From a checkpoint of a small mixture-of-experts model trained on Wikipedia.
Training: a variant of SOAP for the experts, 816M tokens, 6485 steps.
Below are experts of layer 5 (counted from 0) of a mixture-of-experts language model. Rows are named router (the router's row for the expert) and show model dimensions 0-127. Each number is 500 + 50 x the weight over its row's rms, rounded and kept within 0 to 999. Numbers have three digits each.
After each expert's rows: a language model's description of what the expert responds to; "gets" lists some tokens that make up at least twice as much of what it gets as of all text. This comes from a sample of Wikipedia text that the model never trained on. Tokens count by the router's weight.

# expert 7
router:435493409496478466491492493529486405579552486498490526383512442517463443526488498596437453513564523578423418425472524581449454590460502580509601458457571442509472507585573387555557523536566428416474501499517514375489555463436562457557432507532486440540465543533503453488546454524476423501501504566516505485576479493425538506438489481515520492509526568560483468481457469532462547401467
What it handles: Articles and P-initial words
gets: " the", " p", " P", " The", "The", "P"

# expert 43
router:462478494496525483441595525514509477414481501456451532510485460594428434520505556560430550489469544542466420502493579500503548551468532495486598540516530498519456455491512508554474564564529483486402385445369451462501535459478474494464544598450615389554577487436503535442547478509506467413574523593449523389549425502446454457456503468530588558498538500552434486525480507565484484468451
What it handles: Table pipes and semicolons
gets: " |", ";", "|", "e", "-", " De"

# expert 21
router:501586513573521505555528511518558446482525501428480556469544472610440462480436514548452481540525492530521430471498505570462481523419600534473537488484520401459487446573533426531533521579547495391444493571510467488557575454511511574535511586508581443584587469474472449394482398532489420465464582591432412488516461499532486466499462409490503540511555517555467534479535508564493503417410
What it handles: Spaces and brackets before numbers
gets: " ", " (", "–", "-", " $", " −"

# expert 37
router:510577492536537495570529515536533385532533472480495517479524443621486510388485530541490496505509524584423396466413454508407469533481539525502577439505526432551478413541573467516488516597567405500508502534488431429509531444479498528459520593507517484610535498449382442388513408565451484467503569574456469522508389490470476493490457452489535499554538538574514510441536549513511532480464
What it handles: Digits in data tables
gets: " ", ".", "20", "19", "0", "1"

# expert 25
router:434519532472498393572481608577553444533532591403474531494494426537547518515431489561509505504488536514383482507418477596499443477551560648540582507505508478576441446506620446559580494534525454475509504507498461474494606526472495502554444480543540467597474503568415431462515416513408507508492469507525507469545519463475575498471514512446532442554513562532430530415529472490469510497481
What it handles: Word-initial T, O, Wh
gets: " T", " O", "ro", " U", " Wh", " I"

# expert 42
router:443513393521455516521528586548503467396478558543528514425487547598493441432452557521517529487527613523395489476417556528373464523430570513517607502530511498513443438535508516543474537580559417398426479570392503456544516500444478514564415485439589530503501466479474519432522493550438400570508546552510480445466470527450555474461475509486494473510469535542441476514490465487503421466457
What it handles: Headings, breaks, "i" pieces
gets: "i", "==", "\n\n", ".\n\n", " \"", "==="

# expert 9
router:443581533527452525514567546556494483421589512503542493429563443519586445419488529599508513492496591480392492496434518535505469624470502547442499411576573453541454450535528490539505550526502458463464491559454520495558534561452559525484449527509580399503482559436510524509505486588513438438506511458559529481516541425453457482513509443496472446524597531671461469476406471554455469500479
What it handles: Nationality and taxon endings
gets: "ian", "a", "us", " American", "i", "ish"

# expert 45
router:466522427513516480524534467604515483558505538506532508486479485502407381484443562557501484492507485496488521432492540501457492515438666492425615508527557446532508426504489465583537514521536473488395513513478487444612569469459428558556446575463499460502577508426488526503504417485484502518436501582462563455481519512550502468604449414485500498545557567483525541432463406556489497413390
What it handles: Spaces before years; ex-, Har-
gets: " ", " ex", " (", " Har", "ill", "em"

# expert 38
router:508511495552500457495513504530567431423515577447475476436424491588524517483489544622469578500494542539438517476481481530555500506479533559466505522548563495522452342556506566502515545591583469524436447520336529479509532584486459464478547598409494435568525488467427399418510431542543462534530513605522476455496485473446487475462468479440452475486514551549518565466444472579454531480519
What it handles: Copulas and table pipes
gets: " |\n", " was", " is", " |", "\n", " were"

# expert 15
router:509506444510522502510594501614589449531505570501425516550479404538523484447500433516425528579484502502473533463428499564488400548433511495458565467529567476520413445496541460577562519494524526515500489455507528443539522539547523487494460501436473492530513494533545471509616452555402527398518516561536545482573447405493427356454512515516524566539531454481459541476426379526401549448468
What it handles: Mid-word consonant fragments
gets: "l", "ad", "h", "id", " stud", "r"

# expert 11
router:380548484503545437551505621540520454419490546455454481556494479527476432462401547512462498550463572480442468528435461544537403523484585557476620458516529483545425425507565503609523480498549534510452476483466503474532593457394481563450496533434599499549476488515471490457507446531486470435499518476466551450524504438526546461444546477498555478576489546558428487452552423496486546436372
What it handles: Indefinite articles, A/E starts
gets: " a", " an", " E", " e", " Al", " A"

# expert 29
router:478565422489507436573549511558507476536588497468450564424501464539409485478546514532460465451569468514435467446436500502436422545456453579443563509501524427477494498619531472590549509554557392556379453527433481426559502506473582435529385535494494506538486565558530562542548490464468403473439539513514488433599454486463489512448446498467506517547515573500415490505570458554513469466465
What it handles: Word-start consonant pieces
gets: " m", "p", " sp", " comp", " pl", " Sp"

# expert 18
router:457532523494499482513631529554575434469515563527517511502503430514520465500524534500474591515467623524446482509449563619524523506450535477419474484493549498489479377557500441578511565576521491469366411525418456500554614476461543577561459528461530489544535526496382493504511531456486458457549584509490469478582377463484484442494487552561589509536538467497459510512494467592526507474530
What it handles: Personal name pieces
gets: " Mar", "er", "an", "a", "re", "ac"

# expert 17
router:422603516620452477524562573516565430469539636509518553449426500624547470410476478506483506535471542587467434555512518569486494527410538488535579513534519553539488438548516486489467524538560460419491450541507461447553588488474544542512429549478545444528487522470433455457585385574450422503528569584565539452475494444522465515497483459442494479534557488567523473484528496553417479505485
What it handles: Sentence and section breaks
gets: ".", ".\n\n", "|", ".\n", " \"", "\n"

# expert 26
router:491668481575562534502596457486506450500557559502523493482455484490587525404495570549525562465551492586510406525447570478482451538397538538390512495544594457565455375534474567507521531498524512514456451500474452503555511552462473513557436576543522466560522492464443559538512532468455483452514515535507478433455489437442478455545473448567594438539507561511497515465396442543519536453426
What it handles: Mid-word Latinate pieces
gets: "or", "ist", "er", "ess", "resident", "ent"

# expert 5
router:515510462542545517519545557470512453497551489431521527518476415634539485528455584570512546557472622591388428400499530503502488515514527502463522496523571480521466421543463498554515521593528500399434425501500479450557512510482628497494513591425487452596585546470406450395550440548463461460547507531480547480493488505449469462561444439470468475501527456528494514468470493537438515461395
What it handles: Connectives before numbers
gets: ",", " |", ":", " and", " with", " of"

# expert 6
router:433491469561559444521561552525573468443553473458472560438475421523512445498465487539504520498530611553474415488486495535506443536387514586425577475576546485534429429586508489524563539570506444462400467463455492399537541559479561428539501525546514435508455566516467494459535522518501453446513508584398538398535478505445474501561529374508553439468531543584485494461436510470448518441454
What it handles: Determiners, past participles
gets: " the", "ed", " his", "'s", "ing", "ated"

# expert 22
router:448632431482556507472545567533526516491519575444402470405408452526486434431413526605557523470541606474459425531476524547511530550409538524393543493523548457535421453519449441561532538485487473477439453493445409479499559508444504531480484521495490438563580516484423464501523505547571490496467504522516440432594499442497485451487429458474620532493471493567475492519478525586424479489546
What it handles: Word-initial prefixes
gets: " re", " s", "re", " trans", " un", " res"

# expert 34
router:520549507479554498585522544598442386513583649525555479495420456523586495485519523528505558490518546515505482388479466489511446448469554591444588505531549483539483451475506462463546540527537471497497457509460459470586527590526525497558483502485517427581483492502518456481525538452381513459490543528550516411543470464455569437492483452424548418560589468453500579460439409601495466431493
What it handles: Stems before -ic/-ical
gets: "at", " part", "ut", "et", "t", "th"

# expert 0
router:456568468555489517536569564568550424466472571458447545510452496543481464484471566515518590524553555529396497517496542559440402499515537547531489553598580457524427474497571441521499534524524473490497356568438429458543599581474549541580384535449558487514537582429435475492564441589463446514492537540465559495508497496396486515505550541510532508522487565557454486502446434487451476518470
What it handles: Acronym letters
gets: "A", "I", " he", "C", "T", " It"

# expert 46
router:446511465460492536487523492549529451540501584513558473428473450516474494534494588526524526483533508509497460406480532481464545552460596533497552566454607400511437505573516458566513536540503412404423559459525495434515622484434531526569383558520508404513478477471424506468522472437494490405445572563524489529545437502524561570501412389559504479532587586483508498439453480457443534487471
What it handles: Consonant-ending syllables
gets: "op", "ap", "ip", "ep", "il", "ak"

# expert 36
router:373531488485446485566512512526514450435595539465433536483553451493410483432488469534480537472542525611491400507458476521490396505492575515412579389568539453517432395553577422523480420539473491504494461522466498506489475499481488527500506562504545481590573512530456407471529482546490501462489521462485402531556568456514467467462490447498446537557567530641411503537495457465413450493491
What it handles: Infobox field labels
gets: "-", "\n", "\n\n", " Country", " Co", "ation"

# expert 12
router:523516507508441496463527530485544434518547559470439487500429417534602478474405474580436547496514517495427502446432495519459497539527586498478531517545576491554508419525506530529501512575547382506489486480463399541550604484526477500463425557552459443552512453538418462536541444542506380446506478535509497375491443391460545428434400518428530471516492534493485519462474492592426458408458
What it handles: St/h word starts
gets: " st", " St", " h", " w", "ro", " sc"

# expert 16
router:414552489541542429570557505520504517446557594493480515509531462506485555480515565493543524454455561531512443471388552610485368560486553504412525462546546461545455452500515525533562489495536390451469477572446484402497554466458480528542447555475549471535495472622531491463555507524396455482434554508508471471489390472388534535451527419588573456536568582475518499470465480544515489485473
What it handles: Foreign name syllables
gets: "ag", "i", "an", "a", "g", "og"

# expert 19
router:512579465578506473556574557569526392528580495474466533457480440596490471401529566490527553508497470572488448520435486536454460559469485496461478448507523440588442376556546499508487508522539466518502516536461505393589532457393519483493521614468531446556567489458464493417536382571439453516497520542489550548494398517441476508490502451464605474585554544565472542450485480516495534461459
What it handles: Numbers and percent signs
gets: "20", "19", "0", "%", "18", "2"

# expert 35
router:502587478576510515520569479539578402491518484462443505547438452515540529521486518619477566499501517578475520520416502531490395647454583500459498472524500550525455459573477477537533606505506387491523453517427336534575529526532518431529473539534515496503500478530413474503517530490483429491461496582559450460529471491429478486401464495493501541576453521508559625510472462530447453457546
What it handles: Word starts after s/f/b
gets: "g", " be", "ig", " He", "ust", "st"

# expert 41
router:424473454506503486532488492532541515547522578405477479542537473561489391440428518571453534469539524563509463511502576583444530538534504530487572470529543507543423512616588434563542527600593429472494453584439486453480520520470521482568467544522640470628515571483503475462557405556514481460468563446457425429506519492468469515501451545503493524589527499565475540529448501572446449495445
What it handles: Word-initial S, B, M, V
gets: " S", " B", " M", "S", " s", " b"

# expert 33
router:482595475468537395545537568688529490488555579511446509570565465530503518482472482505506590529452528488527467503432548521461438558454549539497561485520478416524514487604480468529609474549569473556455474522472495453601541519458443511455388614463527481556470460533546530463530530450425510505439466482479540443536508526551499448489438437510497468592483564518465564435459434527505558444445
What it handles: Mid-word syllable pieces
gets: "im", "ol", "w", "am", "r", "h"

# expert 1
router:415575373518499470511498477481530477546540513419481544483427449549508470431419503526458549530522491516531461552378528593416475608501509519539474448550511409535443505554561475554508554623609394451465492535492418484507542568489488511480486510525630499583509484460526498428534458551486512420493591519463466409559491484434469496504528447465538518581491555537455512493448416539501491499474
What it handles: Word-initial L, R, N, D, H
gets: " L", " l", " R", " N", " n", " r"

# expert 8
router:413649370528521425526521490516506480534560501451449510519405380529488518505461503523528500549510508523527421499378509571480419602480535511454508433518498402547413477613536517550484534510518451491463473490474433512489492449451504461461504498538625468557568497415501448460525474498457414452453519562508500422556534491449485477531471464476512506539475599528452524488442363504515509474510
What it handles: Short word onsets
gets: " d", " c", " t", " l", " D", " ch"

# expert 27
router:418568432503522430484553571541522472487544641524496547416458540559529501422534550552491563516578530586471462472447505496489539509438530555451502546556576459552423391503565519543509566524538472460450412577491501471533548511433543456520431506496578436543559512421453514387512442484490433520485518554452521457468414465425479507503441435498500452553550577565478575464467507509417427524487
What it handles: Plural and noun suffixes
gets: "s", "es", "ers", "ations", "ies", "ions"

# expert 30
router:421495522516522496476610540525538460488544497504541541413474504538501419453495532487454525498544507550498370446416467483562442546395496511396503456490544456541396421503587462568558531487532452418418432486502528445576592493443500512518420534544522422504416533480503540510537445491525486418507547475491529441501478433503503501467475366575534470581537575578489547501443516492439575441480
What it handles: Adjective-forming suffixes
gets: "ial", "al", "ic", "m", "ical", "ive"

# expert 32
router:458597404500496461480529513554508513493581545504466454435497480537522484387504516543433503427517499550402468470447516569430472511402491498402544483549503432524504427511488441470551546535527509535405492529468397492637500520553477417490427521466504552576475529492510498528509489502472431531444477533495382429579400470472451410470448527475602543583503521491473543510478457587463442427483
What it handles: Latinate word middles
gets: "v", "ac", "iv", "qu", "urr", " prov"

# expert 23
router:477498517470501488556574517579499482417505508509524495485465455556561438526418565527430544537551489454443417452457465545446432536492509571570575490556549546546368518535566458475526525635588409469468428419478464481538616507476532534492490531511606483521512546491404500425554490456519502411542544459493440540542413503445518506447519490480543464447544552544454491487500534538404442420461
What it handles: F-initial words
gets: " F", " f", " A", "F", "f", "-f"

# expert 20
router:468597532498481495518581558587548514505491544515499569480483469511488472412513565545488556464486580514555496498480571516442532449340505537464513478468555467470467448543442490538536559536480492449426468499417446440624607551497530495524529522430500455489594526511399479485494521464522483475467523544468448451563493500554480407567460433447596561517599474476427605471452445520451568424486
What it handles: Mid-word fragments
gets: "er", "in", "us", "it", "t", "if"

# expert 2
router:503496449597553496566580491529581483429561496434474594430434465569428493474480558579476476499480597510436537468474495505505443511458554590466445513545541507578413403528533515559553520499520448478394419434452473418570518616502592460534500540500456474526503575518402466459542442547472467416446523557480501468537463466425454523485459438482481440487542535554510511471431428488438483459503
What it handles: Function words, auxiliaries
gets: " to", " for", " not", " that", "ed", "ly"

# expert 47
router:467500461545516531481589517538473434400553532482502531517480436615527484532468580568498546525486572590422433427499526521510486559467516513489525492528553468544462446521482455542515568577551524436414427479469528433579604576480574509497486568465458462535591590470444441404546489494492467471561491477467548422552427505475447475545469444500511517492566524592448495466409490564414471453398
What it handles: Commas and conjunctions
gets: ",", " and", " of", " |", "),", ":"

# expert 31
router:441558452501539510460559542498472377428524548477471551445484488548511416444534552490482521449512508495442432484396546478448392557504527471460510500554500485564520481477487462564448614564534415484463485511484399489626538546563523500511457507534556490509457516505450561513575499479518477424585499485467480383603421511487476411453504434533602507592480511564487553453457488563500475406457
What it handles: Inner word syllables
gets: "o", "n", "u", "r", "ra", "a"

# expert 44
router:470503470504540551488560455629566433476510530472456502487474442514539505438418490564477441574481548481454515385435566541458513612498626458458543467537501443537413482508491432558545543485539461404514516516524444475492515580542540463547413585542456467491489502457452477463590473563483526420578538550530462492548434411471398481490479455527515524557541497489478624498397463485477504523544
What it handles: Slavic and Central European names
gets: "k", "b", "z", "id", "ad", "ak"

# expert 4
router:550626421540491521570542492544477495522533542451415556486423418602532502473463499558438499497506595479490475458521515484504423508492529540401572394593541429569445447582504558592553453516501462541498477502451495512556533534404524474509391569459515543526529596443485484515493478552483397456482503475537524441511546430500454494573454514453517464476530538478486545486485474603515489405400
What it handles: Latinate word openings
gets: " pr", " Gr", " act", " ac", " acc", " ass"

# expert 3
router:467482525474507492611570582532559421444559551536509506542412418587485466451518577579459477547492570492448471551439498500485477463485581572485432517530554508592412425556553504531552534589528470484511465505502489447587545529452626477606496512510505474552552578547481448463514436552396411482544572498497542490518450456499527534536477487570490448487591477553413562461549502510482463463535
What it handles: Dates, years, infinitive to
gets: " to", " years", " year", " May", " October", " on"

# expert 40
router:427494463533532475523532589534610474458571571485438560440421411562453527535515562555428498475497591471493495432493475538519467512487549520471489516544609476565433475558472501550540533524515459490388448465452515470529548592449567458582531581491485450567526598478429417414486416514474450373498518545449524493525475446483452495547480407516489474512522485543487517494482442500495466386419
What it handles: Prepositions and particles
gets: " in", " on", " to", " of", " for", " at"

# expert 13
router:506522492571527523498549548599496396524622526498437514484469413624561411368446537568488510514516469520418449501441491478424471500435541514438534488541483476569460380548532481540485474565556461481490424501484492445533578447440561522525512599519517457521577590462488513448539499541436459477562554499535519509490403476454470521502506436506577475517581519583508493460456532512405549512541
What it handles: Years and sentence ends
gets: ".", ")", "19", "24", "14", "21"

# expert 24
router:428514413520494496544515496561519490535572536430509486464512379480516428441447527578431524532498494542509495472431578578446511582503519595503559415544570470562416504561609474547573515622602430483491462545464459463524565480469525560538452513544581458555495589484476527426566429565484491477519585536466482479526496490423515527525474514487518512562563570513500533475428480598472487431450
What it handles: Name initial capitals
gets: " B", " M", " S", " H", " K", " C"

# expert 10
router:391520509547509489517534575509519471531540549527495500449432445543529539459437507514485472496546475550471439449466515484481436582432555538418570553611542505548387465614507439542573603500483413400456445508505453460536553534498495435613439515516524461497480496511454481491584517489424447451492543569487529489535522515468491542466444367556519457588517564553477592479480481420416497482500
What it handles: Common noun/adjective stems
gets: "ing", " first", "ound", " new", "ight", " second"

# expert 28
router:462589479452555447475606601555526473453544618446476620441531509505455551499517558541521554500469582513524459490475545511519535482500550537406491494520533398584507371484486480519558567469508471434468377513471476499570536523421559527568486577514589423514553554447482426436523481487470488491420553499477523516548439412455512506560522433474534490522580524470456517446420518452480454478496
What it handles: Word-final endings
gets: "s", "es", "as", "in", "ers", "en"

# expert 14
router:473576465493487456515547602508551446495519519547379586476526441558531434420459498556475604524522505505467480542507572514505475515380486502450508470564512579563429390538564471577517598488486430531453481570415473494565584444399526562559513608524543445550571555465506474471551473469444485497481496512454474496473476467445473523452467458498565543550531603588434504482451457505484451518513
What it handles: Sports tables, proper names
gets: " Re", " re", "1", "ia", ")", "0"

# expert 39
router:475533439464553519560539563646509448483483642481498514506560463492430442509443581491456472557456535571438447459406519606494412540450534474390485497585517462578472456538505471592546518521500380447496495526444495414555511510458520555548469531480560533505472599561475512500532499499423530468504582522538493548603411527433541512521508478502490512515563482494547487440472467566479434449490
What it handles: South Asian, Arabic name pieces
gets: "h", "a", "u", "am", "an", "ah"